Experts of a small language model.
Experts: 1 pick a token, a sigmoid router.
Training: a variant of SOAP for the experts, 10157 steps.
Below are experts of layer 5 (counted from 0) of a mixture-of-experts language model. Rows are named router (the router's row for the expert), gate (a neuron's input weights, with its number), up (a neuron's input weights, with its number) and show model dimensions 0-159. Each number is 128 + 24 x the weight over its row's rms, rounded and kept within 0 to 255.
After each expert's rows: a language model's description of what the expert responds to. This comes from a sample of Wikipedia text that the model never trained on.

# expert 34
router [109 142 130 128 124 165 137 155 160 155 127 109 116 141 117 140 139 112 163 116 165 116 134  97 159 144 131 149 132 124 132 120 116  99 112 144  90 170 191 130 175 127 121 133 118  93 122 122 121 106 110 121 144 137 123 128 127 129  97 143  95 157 159 112 107 153 103 117 160 173 153 140 136 127  72 111 160 149 116 118 157 161 155 119  95  88 117 126 124 142 138 100 166 135 166 151 140 117 146 158 132 115 160 110 138 102  99 135 118  98 120  73  63 142 154 123 177 153 133 156  87 132 135 116 114 155 128 138 120 134 149 108 108  61  92 130 201 124 131 154 153 116  92 134 143 144 126 112 110 158 109 170 105 143 124 136 128 155 122 109]
gate4 [109 126 131 136 120  87 110 133 133 105 121 124 161 117 104 123 137 125 161 157 124 186 166 107 153 165 114 154 159 120 132 180 110 113 112 159  58  97 142 115 121 103 112 155 110 119 133 135 134 156 128 129 123 112 105 117 103  88 144 120  92 188 174 171  94 124 135 133 125 141 142  79 153 114 116 183 117 124 118 126 136 137 129 110 150 114 170 168 142 113 176 143 157  96 103 138 159 163 134 151  72 151 138  93 133 130 134 103 154 142 136 146 133 137 126 135 145 139  94 126 111 101 111 137 132 120 107 127 139 147 159 151 116 136  83 150 118 178 102 143 187 143 148 145 115 142 101 165 155 112 107 124 115 126 155 137 142 133 139 105]
up4 [140 117 130 109 152 155 126 113 145 153 118 160 129 140 129 150 135 129  84  81 163 105 139 123 131 116 137 160 116 104 102 137  83 167 136 115 166 141 145 154 165 161 108 127 117 139 139 170 141  95 144  95 154 163 131 147 150 162 118 132 126 118 125 107 146 126 128 109 111 164 107 177 162 144 124 119 120 103 154 102 125 126 130 120 115 132 127  51 176 145  88  95 113 152 126 100 124 119 139 135 153 115 120 143 150 137  97 143 117 118 104 117  83 114 105 134 107 160 139 125 117 135 173 118  94 135 134 121 116 118 151 111  89 158 147 183 156  81 148 116  82  60 122  95 118 131 173 122 168 176  99 125 112 140 114 130 108 140 130 124]
gate5 [107 149 132 144 110  72  84 124 139 107 156 116 121 157 149 149 141 114  90 149 122 109 125  87 136 144  81 133  90  66  88 138 139 134 149 127 139 169  96 120 124 185 116 148 100 158 130 146 103 144  94 146  77 149 172 153 120  97 149 106  93 114 129  96 155 163 177 103 139 125 142 152 140 137 111 122 156 113 107 140 123  72 147 119  92 126 135 148 115 110 122 119 154 149 133 123 133 122 138 114 119 102 132 154 128 156 129 114 129 149 112 115 128 124 152 132 154 142 130 142 125  81  96 143 108 107 113 138 149 132  86 146  94 128 164 158 155 135 155 148 134  96 134 134 124  93 164 115  68  93 114  87 139 107  98 120 103 120 151 106]
up5 [148 141  99 142 133 139 121 172 142 157  94 132 126 143 150  95 137 119 136 128 152 101  81 109 112 139 116 168 135 128 118 119 101 169 115 161 120 119 149 136 120 136 139 121  91 142  41 118 113 109 109 104 120  89 107 172 182 115  96 117 102  97 145 125 124 138 127 150 155 157 134  99 102 119 148  99 127 109 132 121  95 160 133 139 129 114 126 134 134  98 139 127 103 137 153 131 125 142 131 150 163 125 119 167 131 148  84 104 113 177 108 104 132 176 116 111  70 129 131 120 143 161 139 126 165 120 148 122 141 146 128 134 144 132 127 132 124 127 114 172 122 165 125 160 138 124  77 226  92 119 119 130 101 114 118 126 133 153 155 162]
Linking verbs and as. Function words like as, was, is, became, out, both, because in narrative sentences, plus the ist piece in Pakistani, Pristina.

# expert 6
router [111 146 140 159 132 132 101 145 164 103  87 132 126 137 105  90 162 100 119 132 159 124 137  97 136 153 112 156 164  93 126 105  90 127 134 142 108 155 137 162 155 100 115  71 136 102 102 135  76 113 123 169 139 144 100 122 179 119 110 121 143 159 120 113 128 137  93  86 152 130 124  95 158  97 132  58 127 140 144 115 113 179 106 119  99  67 120 125 104 151 181 119 132 125 123 145 159 143 123 129 103 104 100  72 167 108  99 143 133 119  89 121 103 111 130  78 113 130  98 103 119 136 113 158 109 134  94 112 141 110 163 151 160 144 127 136 110 108 137 127 145 138 116 124 107 107 124  94 117 140 127 115 119 108 140 144 122 130 120  82]
gate2 [120 129 138  88  98 116  92 132  62 113 149 145 153 143 128 106 133 160 139 147 114  95 117 162 148 100 119 142 148 110  89 161 103 147 144 174 139  46 140 107 134 138 128 117 135 120 176  73 119 133 129 146 119 140 130 104 153 170 180 137 145 128  96 125 101 145 150 127 113 139 137 143 127 115 123  87 115 125 125 145  82 164 125 133 160 150 114 104 149 146 155 163 129 133 118 146 161  98 124 106 184 105 100  98 108 155 113 132 164 158 126 137 113 112 146 129 134 126 150 149 146 118 108 127 116  96 120 171 132 171 131 116 128 123 145  84 152 108 121 150 126 134 152 133  90 138  94 101 118 115 109  73 101 155 142 136 146 101 124 167]
up2 [ 97 134 141 155 135 141 128 132 154 116  93 138 169 152 173 111 116 139 158 133 151 123 110 129  85 113 151 114 127 158 171  98 116  88 153 107 120  75  97 147 149 151 127 150 123 104 134  56 157 141 135  93 136 108  98 120 117 132 103 120 132 116 123 143  89  98 122 118 112 129  97 118 138  92  98  95 145 134 130 144 114 152 129 116 147 108 112 103  75 138 134 135 134 115 145 108 103  95 145  99  98 132 135 122  98 105 137 151 142 154 121 148 143 146 135 121 153 124 140 154  99 132 139 122 121  68 158 158  91 108  84 152 127  93 171 115 119 109 163 146 123 114 106 123 119 108 113 121 110 116  89 172 111  73 137 168  82 122 142 183]
gate3 [ 98 170  87 119  88 175 151 129 162  98 106 139  91 135 123 122 148 142 127 104 158 122 108  98 119  78 138 131 137 100 164 101 141 112 137 140  96 128  90 128 151 104 110 111 164 118 124 108  96 124 129 174 100  95 130 122 107 146 122 116 119 128 141 127 149 158  86 118 122 161 130 136  89 111 124  78 115 111 130  97  85 120 162 114 119 126 129 103 149 126 130 164  74 166  98 123 143 142 104 146 121 143  97 131  94 128 162 104 124  87  95 155  83 130  98 113  96  98 145 154 175 145 141 120 157 108 172 149 118 149 111 117 131 137  84 158 162 147 100 105 140 157 119  87 149  89 153 132 114 103 120 132 126 131 109 115 152 129 151 124]
up3 [ 83 101 151 124 172 144 120 128 107 149  85 117 117 128 126 134 149 117 127 147 135 149 102 129 145 145 130  91 113  89 157 121 120 100 150 158 122 122  91 107  83 109 107  83 106  81 142 134 144 137  86 143  85  98 165 130 129 132 133 159 159 124 152 131 132  86 103 129 121 161 132 108 134 135 136 143 117 123 128 136 125 126 160 156 124 111 138 145 148  92 171 105  72 134 115 126 146 165 123  62 102 106  99 147 145 134  99 114 106 108 159 169 141 104 116 127  70 131 148 133 102 156 148 173 177  67 133 128  89 126 147 133 118 127 143  92 125 147 139  84 133 141 103 159 150 110  96 117 145 104 131 154 131 142 132 151 114 114 101 106]
Two-letter name openers. Short capitalised first pieces of proper names and place names, such as Le, Co, San, Jo, Ge, Re(ims), plus some mid-word pieces.

# expert 8
router [145 136 138 162 100 161  99 180 176 132 116 120 115 151 122 110 112 132 135 144 140 114 145 146  98 160 141 141 147  96 125 133 131 122 134 110 151  97 138 127 132 123 120  76  65  96 114 135 121  69 112 124 164 136  97 147 168 142 140 139  99 134 145 136 127 144  87 152 153 125 148 122 155  99 113  88 103 162 108 116 102 113 133  98  92 107 145 136 137 190 145  98 140 157 116 138 150 171 152 105 113 154 150 109 154 113 117 150 122 129 128  98 115 137 116  63 154 133 134 156 143 141  80 133 104  99 109 122 100 112 133 150 143 119  67 135  93 116 134 130 161 131 109 131 164 116 123 135 127 149  64 154 132 103 115 144 117 165 101 122]
gate2 [134 104 136 174 137 112 111 157 106 171 122 133 131 123 159 140 154 116 119 139 139 112 175 144 126 153 126 168 142 128 120 122 133  74 154  96 157 120 156  89 101 116 119 123 132 147 134 105 105 119 214 197  74 120 112 133 145 116 115 131 144 139 123 122 122  83 110  86 154 148 128  92 185 166 154 147  99 133  98 146 137  96 129 134 109 130 105 101 109 133 124 119 147 114 174 133 157 122 128 114 101 128 137 176 146  92 141 123 166  88 123 126 120 121  81  93 100 124 135 137  88 105 120 121 114 122 154 121  91 138 129  97 116 123 119 121  88 107 113 121 135 157 161 141 110 114 150 138  96 125 150 118 126 135 163  96 111 104 108 110]
up2 [114 132 147 133 106 104 186 125 124 157 101 102  91 123 109 154 186 102 160 174 100 117 127 143 162 147 119 136 163 114 104 126 133 113 129 133 134 150 101 151 146  90 151 119 184 119  96 131 143 135 174 137 113 105 106 137 133 104  90 103 102 133 119 154  91 134 117 124 101 108 163 163 194 142 125 132  95  85 141 125  76 122 130 136 131 139 110 112  87 123 149 138 111 132 138 195 139 166 118 175 104  97 155 139 133 155 104 133 123 104 125 121 123 148  89 116 127 151 118 170 122 124 111 135 124 164 157 112 129 135 145 106 144 162  91 112 147 129 130 132 158 114 193 133 101 108 141 126 133 130 125 130 147 154 173 115 155 120 129 132]
gate3 [147 110 140 108 100 140 132 102 139 115 130 117 135 121 107 122 127 152 144 146  96 130 148 177 105 136 168 117 116 178 124 149 149 107 164 160 162 111 126 144 177 157 146 133 101 140 112 160 116 126 120 133 133 131 118 132 146 134  87  87 149 129 161 144 135 144 150 143 152  97 135 136 131 126 149 118 122 149  84 158 119 116 139  64 121 105  86 107 115 123  89 108  85 113 138 153 105 115 106 119 162 163 159 135 133 144 146 110 147  94  94 127  69 111 140 105 144 123 108 104 148 148 132 166 116 185 140 138 164  77  98 105 122  80  90 131 140 134 122 133 165 129 153 124  75 113 105 152 101  75 106 152 135 137 114 116 100 141 135  97]
up3 [168 125 106 112 137 145 132 130 141 124 162 150 143 174 106 110 115 137 151 122  82  99 162 185 128 127 139 131 114 178 162 146 123  99 180 156 156 142  92 155 144 170 121 100 100 127 102 151 121 147 123 163 158 137 132 123 124 148 130  86 104 123 164 128 133 127 120 173 144 121 141 131 122 104 110 136 155 141 108 153 106 132 126  79 135 106 126 119 139 150  76 123  86  94 133 163 113 157 113 102 148 157 152 127 130 125 110 112 161 109  90 153  63 144 143  98 136  96 111 122 146 127 161 134 138 136 113 104 189 113 103 115 143 106  86 144 152 138 142 137 136 133 132 132  76 135 153 134 100  91 137 127 168 153 103 148 123 151 147 104]
Year numbers. Four-digit years and year fragments in tables, date ranges and biographies, e.g. 1990, 2007, 2021, 15-24.

# expert 30
router [ 90 140 119 167 109 137 110 158 152 129 102 121 121 139  98 133 129 126 132 153 193 105 133 104 125 156 105 117 119 100  95  92 126 125 126 133 119 122 132 142 161  79  89 110 122 107  67 129  94 106  81 148 125 170 123 102  99 145 114 145 106 169 147 134 130 128  92 127 155 117 188  82 139 103 129 107 133 159 144 117 117 126 133 117 124 136 105 118 146 163 101 153 124 112 125 135 126 153 187 121 147 126  99 117 118 109 163 143 118 106  89 114 133 142 123 110 131 130 113 136  87 136 139 116 141 134 130 109 137 127 147 113 143 116 119 151 149 143 154  99 138 107  93 178 140 124 123 102  94 126 116  79 104  90 142 125  63 152  70  79]
gate2 [129 135 100  91 122  99 151 141 116 119 114 141 161 113  80 115  91 107 125 117 176 144 131 149 104 140  83 143 127 116 119 124  87 137  99  89 132 103  94 153 170 148 132 133 118 112 130 144 171 125 135 149 131 129 116 161 116 113 116 121 134 128 141 144 157 134 126 105 141 133 120 116 135 123 110 155 151 124  90 116 127 107 111 112 185 112 121 151 127 120 133  96 105 133 132 117 154 144 139 129 141 120 126 102 127 163 133 137  83 184 182 111 132 162 129 126  93  93 162 148 151 170 194 139 102  97 112 121 148 130 177 177 167 128 146  91 153  93 192 120 126 110 137 118  97 182 145 136 106 119  86 113 142  85 130 124 118 132 140 144]
up2 [165 147  96 143 126 155 147  89 124 158 108 127 141 122 105 121 147 152 112 163 174 147 146 123 145  96 139 136 139  89 160 122 150 137 127 118 114 133  94 159  56 118 123  75 103 144 131 122 122 133 130 147 102 150 155 161  92 185 102  98 142 109 125 107 140 135 148 105 146 128 124 124 148 136  99 110 113 167 156  87 164  93 176 131  74 145  94 115 136 139 120 139 126 112 129 118 147 102 112 139  90 133 129 159 102  93 134 142 122  86 130  95 130 181 116 121 177 100 131 130 117 158 140 132  99 118 127  66 130 142 141 123 129 150 159 165 111 119 171 138 101 144 186 141 133 117 119 129 121 115 127 121 159 129 119 104 130 136 144 166]
gate3 [104 131 125 142 132 169 144 169  89 140 110 107 144 139 121 106 124 170  97 120 161 136  96 101 128 127 131 159  73 114  81  89 140 130 147 100 143 120 110 118 100 109 131 128 135 117 139 119 101 130 138  87  98 146 153  95 120  95  92 115 100 130 148 158 139 106 165 126 159 104  96 164 142 155 102 134  90 125 119 144 146 152 155 171 145 121 121 144 182 131 150 120 116 181 110 114  98 110 123 142 138 110 104 167 174 130 146  92  92 105  95 150 125 106 101 121 107 120 121  96 131 155 106 111 128 131 123 151  92 125  96 115 146  69 115  78 122 124 180 101 126 122 114 122 128 113 116 113 121 139 127 120 136 119 139  76 165 161 157  97]
up3 [158 115 102  99 126 134 117 111 152 109 127 122 137 133  79 119 115  81 116  84  88 119 151 176 136  97 109 136 138 114 137 132 118 118 106 141 127  96 151 165 116 121 135 126 130 103 117 106 158 154 163 128 123 132 135 118 153 141 136 123  76  98 152 118 138 141 115 133 140  79 167 100 108 146 101 133 142 155 125 137 126 152 122 177 126 165 117 102  81 135 134 144 124  71 126 119 200 119 139 144 139 150 130 168 119 153 112 135 150 146 114 112 112 119 132 130 155 105 175 125 134 118  94 139 142 136 114 111 159 147 123 171 117 185 131 169 125 116 132 133 150  84 139 142  89 158  95 119 122 126 151 192 136 149  83 109 115  76 131 158]
Word-final suffix pieces. Last pieces completing words after an opening fragment, such as ace in Race and Space, ity, ate, ibrary, ieutenant, tainment.

# expert 0
router [ 82 153 107 179 108 155 106 157 113 119 121  95  88 145 125 148 136 142 170 146 148 115 125  93 150 149 124 138 161 124 114 108  81 134 157 100 136 166 153 138 133 104 123  86 128  83 129  98 107  79 101 137 126 147 133 125 161 172  93 155 118 172 150 138  97 162 107 130 151 172 170 125 157 130 120 115 122 119 160 125 116 171 118 121 101  87 114 128 115 168 140 111 139 115 119 116 147 144 126 136 131 119 139 115 123  98 131 127 113 110 116  85  85 126 126 109 141 128 104 161 106 162 127 116 114 110 124 118 118 113 142 169 127 117 109 123 136 131 175 113 144 102  77 149 120 162 132 109  85 175 105 119 150 119 126 123  87 168 103  78]
gate1 [122 139 119  67  95 138 121 143 117  85 132 150 130 135 118 130 113 131 126 121 105  82 140 111  87 145 136  95  94 128  91 116 143 167 155 169 142  76 148 117 112 100 140 163  88  89 162 124 143  86 122 140 127 111 151 161 114 115 133  87 128  92 183 118 104  73 117 162 137 123 183 179 166 101 132 157 130 146 120 122 109 107 168 124 124 154 155 108 134 116 140 142 132 132 128 105 154 109 122  85  90 132 120 120 122  87 113 147  78 136 145 124 127 122 121 130 155 138 120 101 165 142 138 112 101 149  63 115 125 140 114 121 147 164 122 149 123 116 155 105 142 125 138 142 119 137 116 178 140 157 102 146 155 144 104 123 154 119 114 135]
up1 [145 140 131 147 115 126 127  95 158 139 173 137 192  88 111 127 140 130 115 148 109 175 121 149 127 101  89 143 163 108 122 146 102 123 135 115  74 171 108 185 190 116 137 116 135 176 132 106 108  99 111  82 145 161 109 101 117 122 149 123 102 141 145 107 114 156 165  63 144 135  91 103  86 134 125 120 123 124 152 156 138 121 120 174  90 107 136 127  92 117 109 127 116 145 127 105 132 114 142 176 132 111 141 124 132 144 116 126 134 132 100  93 136 142 137 167 134 125 118  95 103 129  82 108 125 140 170 120  98 117 134 121 117  95 156 103 113 148  97 149 107 133  96  89 143 132 138 121 126 142 108 120 133 103 123  94 182 137 105 114]
gate2 [ 81  95  86 141 111 161 109 124 159 113 145 118 103 151 129  80 113 110 125 133 138 141 131 137 124  80 142 190 131 114  86 148 124 155 102 133 153  96  93  92  91  94 106 113 148 125 140 143 152 141 169 168 132 130 111  82 127 118 152 164 135 132 165 151 116  98 125 118 100 134 119  92 141 111 181 106 122  88 125 116 149 135 135 147 100 122 162  91 156 118 122 143 128 130  90 160 164 109 122 147 109 131 165  94 139 128 165 158 141 111  85 156 144 130 142 106 112 130 150 103 155 153 149 146 132 147 102 127 126  98 144  71 115 142  97 152 136 159 156 162 121  96 173 140 120 126  98 118 155 116 102 103 105  98 140 127 136 130 108 136]
up2 [129 116 141 111 131 124 140  95 112 170  96 112 145  96 123 117 148 124  75  75 139 140  96 167 137 123 145 126 165 121 140 141 140 191 136 156 167  83 145 140 125  77 113 128 126 120 112  67 110 126 125 109  98 144 145 148  92 127 172 149  77  98 117 138 127 147 136 156 106 162 116 127 183 137  89 134 135 146 116 122 110 126 107 142 148 153 154 117 157 177 153  89 153  72 116 126 115  91 162 116 160  98 138 158 152  99 127 106 165 153 115 134 127 131 138 109 119 118 133 110  99 105 100  88 104 116 164 180 114 146 121 132 132 164 126 125 120 128 152 103 171 128 117 122 132 135 159 101 130 114 128 145 129 141 140 106 153 141 126 109]
Digits and table fragments. Single digits and number pieces inside tables, ISBNs, measurements and model codes, plus odd word endings like ing, ant, ible.

# expert 18
router [ 85 135 136 157 116 140 124 139 169 136 102 103 109 191 109 138 159 129 113 181 118 143 130  76 149 162 143 147 138 138 109 122 104 129 164 113 151 129 153 125 134  93 154 116  98 108  91 116 111  98 137 163 152 141 161 175 168 155 145 152 162 157 131 150  79 120  96 126 124 154 137 142 127 153 135 113 144 158 148 137 104 170 136 128  99 123  94 142 144 140 104 134 157 131 133 122 194 156 143 117 110 155 169  95 188  94 136 101 118  98 115  85 103 120 145 137 155 160 134 131  96 136  79 164 116 130 134 158 151 150 144 129 129 146 117 124 120 113 157 110 120 118 131 135 145 143 151 109 109 133 136 110 123 114 134 115 119 168 122  74]
gate4 [150  89 120 103 143 160 158  76 138 137 152 141  94 140 134 113  86 152 127 103 146 141 115 156 145 127 172 129 124 149 155 130 191 121  95 151  95 145 144 112 137 191 106 118 147 104 157 118 137 139 103 124 102 129 115 142  85 122 140 151 132 128 101 160 124 107 117  98 147  95 157  92 130 120 121 127 142 150 148 108 109 122 139  85  68 112 171 125 161 121 132 101  98 102 104 140 124 171 151 127 141 137  86 139 123 119 145 140 138 133 130 114  94 124 159 111 118 144 125 105  92 140 164 140 114 115 176 109 125 144 121 126 166  96 106 104 158 142 151 130 131 141 129  95 182 126 128 138  94 139 184 149 132 126 126 152  69 160 115 108]
up4 [168 112  89 106 155 103 141  75 153 153 140 128 111 142 129 125 114 148 127 119 103 120 102 128  91  96 143 113 109 136 170 135 137 151 121 151  98 144 160  92 119 136 123 142 119 110 200 111 147 122  99 152 147  74 137 124  99 125  99 122  98 120 102 163 150 135 154 128 115 121 181 144 115 125 136 131 110 133 154 163 122 101 139 108  81 146 125 122 152 135 173 105 125 123 130 166 142 158 158 181 133 111  78 137 116 151  93 136 125  81 136 108 135 118 131 110 141 152 151 107 130  92 115 148 105 117 125 135 114 156 111  70 138  77 150  98 139 119 129 107 100 110 114  89  93 122 119 125  81 104 155 160 140 133 132 136  81 154 142 106]
gate5 [143 118 100 159 109 132 129  92 126 106 122 134 122 117  94 111 119 140 126 132 132 127 109 129 117 149 137 143 103 142  89  82 136 105 108 161 141 164 121 115 117 108 103 134 169 190 139  93 128  98 131 140 161 190 108 189 149 121  88 131 147 155 153 129 135  98 146 151  86 136 123 100  91 154 138 167 136 133 129 122 157  88 130 107 106 181 183 116 117 133 128 153 121 134 125 118 120 121 143 117 136 110 150 112 126 163 123 128 175  96 128 142  74 120 133 114 127 132 122 174 145 144 122 131 159 136 105  96 161 128 179  84 132 136 100  84 127 150 129 125 176 157  85 178 132 148 106 148 119 105 142 134 132 104  95 142 144 119 144 127]
up5 [118 134 164 132  96 151 124  95 121 126 107 172 169 160  91 106 117 136 150 115 117 136 123 120 150 151  85 123 129 160 117 124 151 138 117 123 112  76 154  82 114 141 129 119 131 121  76  75  70  96 113 157 130 170 141 142 147 124 138 169 139 147 149  97 114 139  83 142 123 110 121 123 109 122 118 126 152 118 172  78 160 161 133 102 139 154 133 155 136 112 116 133 104 130 131 123 124 143 108  99 144 129 110 166 123 107 150 126 164 103  72 106 131 142 133 127 111 145 124 144 114 165 143 152 187 168 106  87 156 131 164  88 135 139 112  97 113 123 119 132 141 163 109 127 151 134 133 128 152 126 108 184 153  90  98 116 115 157 158 137]
Subject pronouns. Personal pronouns as clause subjects, like he, it, she, they, you, there, who, usually before was, is or had, including song titles.

# expert 33
router [115 111 137 122 123 161 112 151 158 107 121 132 149 140 101 136 116  95 140 128 141 133 162 116 135 134 115 147 130 121 132  74 124 135 119 126 122 159 116 165 181  92 133 130 106 129  95 143  83 128 135 102 132 168  92 118 161 131  82 130 111 189 151 125 146 121  92  88 134  93 175  93 115 164 120 117  89 147 125  90 120 135 116 113 103 116 130  92 130 144 112 148 138 134 112 159 174 128 127 134 129 172  92  57 125 107 125 103 134 117 125 108 120 117  99 102 110 147 120 145  75 156 109 151 143 138 135 139 132 157 162 137 114 143 105 124 107 102 114  97 149 132 104 144 123 106 154  87 114 184  70 109 148 170 100 130 128 116  97 120]
gate2 [129 140 151 154 128 120 109 112 177 104 163 126 141 144 118 106 107 130 136 142 117 157 122 126 107 120 150 101 102 127 105 135 136  68 139  99 198 149 130 110 143  65 145  89  85  86  79  96 148 131 125 130 110 125 125 151 109 132 106  85 160 156 149  68 119 130 113 139 161 118 121 148 139 109 138 123 123  95 141 129 107 116 129 133 125 129 109 120 116 130 137  87 106 157 129 133 174 146  82 133 143 163 111 140 111 146 129 121 121 172 129 102 134  96 146 134 129 150 106 159 137 119  81 153 145 120 126 156 153 150 120 133 127 146 135 174  98 143 140 124 114 132 163 162 183 133 140  96 143 120 108 134 116 174 143 181 116 176 165 131]
up2 [142 125 146 143 137 136 149 118 133 165 153 154 121 113 141 126 165 134  93 130 160 159 112 122 139 137 128  74 149 141 145 158 151 106 116  82 146  91 127 134 145 161 132 136  86 121 152 106 125 125 158 118 141 102 137 135 166 160 104  74 174 150 139 133 105 116 121 144 118  63 111 128 126 130 157 135 120 138 162 131 148 113 166 130 165 122 152 158 151 131 131 118 121 120 117 113 199  77 132 146 168 138 130  89 142  90  58 124 109 132  65 131 126 120 167 147 126 165 109 140 107 143 127 112 169 105 131 122 132 126  91 151 125 114 141 130 124  97 120 163  88 101 110 113 113 120 123 137 153 111 134 108 101 158 105 175 124 114 129 163]
gate3 [137 131 102 137 169 126 112 120  97 127 147 104 159 130 135 141 109 177 126 148 153  94 145 149 125 111 154 121 139 124 135 138 156 127 143 138 169 154 128  96 114 178  80  73 118 142 132 133 165 141 101 167 117 151 158 158 155 121 121 147  96 109 129 147 116 119 179  96 104 114 101 146  49 119 102 132 110 119 170 127 147 116 117 164 173 130 139 118 102 113 116 137 114 131 131 132 109  81 129 111 166 103 130 145 135 161 108 115  57 109 118 141 144 131 202 150 111 146 131 122 141 132 102  90 117 117 123 106  92 105 119 113 130 134 133 152 120  92 167  97 125 132 145 143 124 111 124 122 134  97 135 130 152 120 133 118 174 104 118 176]
up3 [116 129 103 103  91 133 130 131 138 119 138 138 144 111 129 131 111 135 132 104 116 122 153  92 130 122 155 184 100 111 128 125 133 111 181 155 172 136 148 173 147  80 140 108  87 126 139 130 115 127 101 130 120 121  78 148 128 138  90 137 144 135 122 140  94 119  98 121 156 125  92 135  98 139 157 143 136 130 134 121 128 127 120 133 109 114 109 117  89 136 103 190 171 142 148 163 105 137 152 105 128 119 130 102 161 148  98  49 106  94  94 168 149 161 152 114 168 144 123 147 122 125  92 123 120 115 102 122 100 122 139 117  74 140 147 128 130  81 117 164 171 130 101 135 161 100 165 152 126 120 100  92 165 164 142 153 111 131 101 116]
Mid-word syllables. Syllable pieces inside longer words after an initial letter or prefix, such as ud in Estudiantes, az in magazines, aint in Plaintiffs.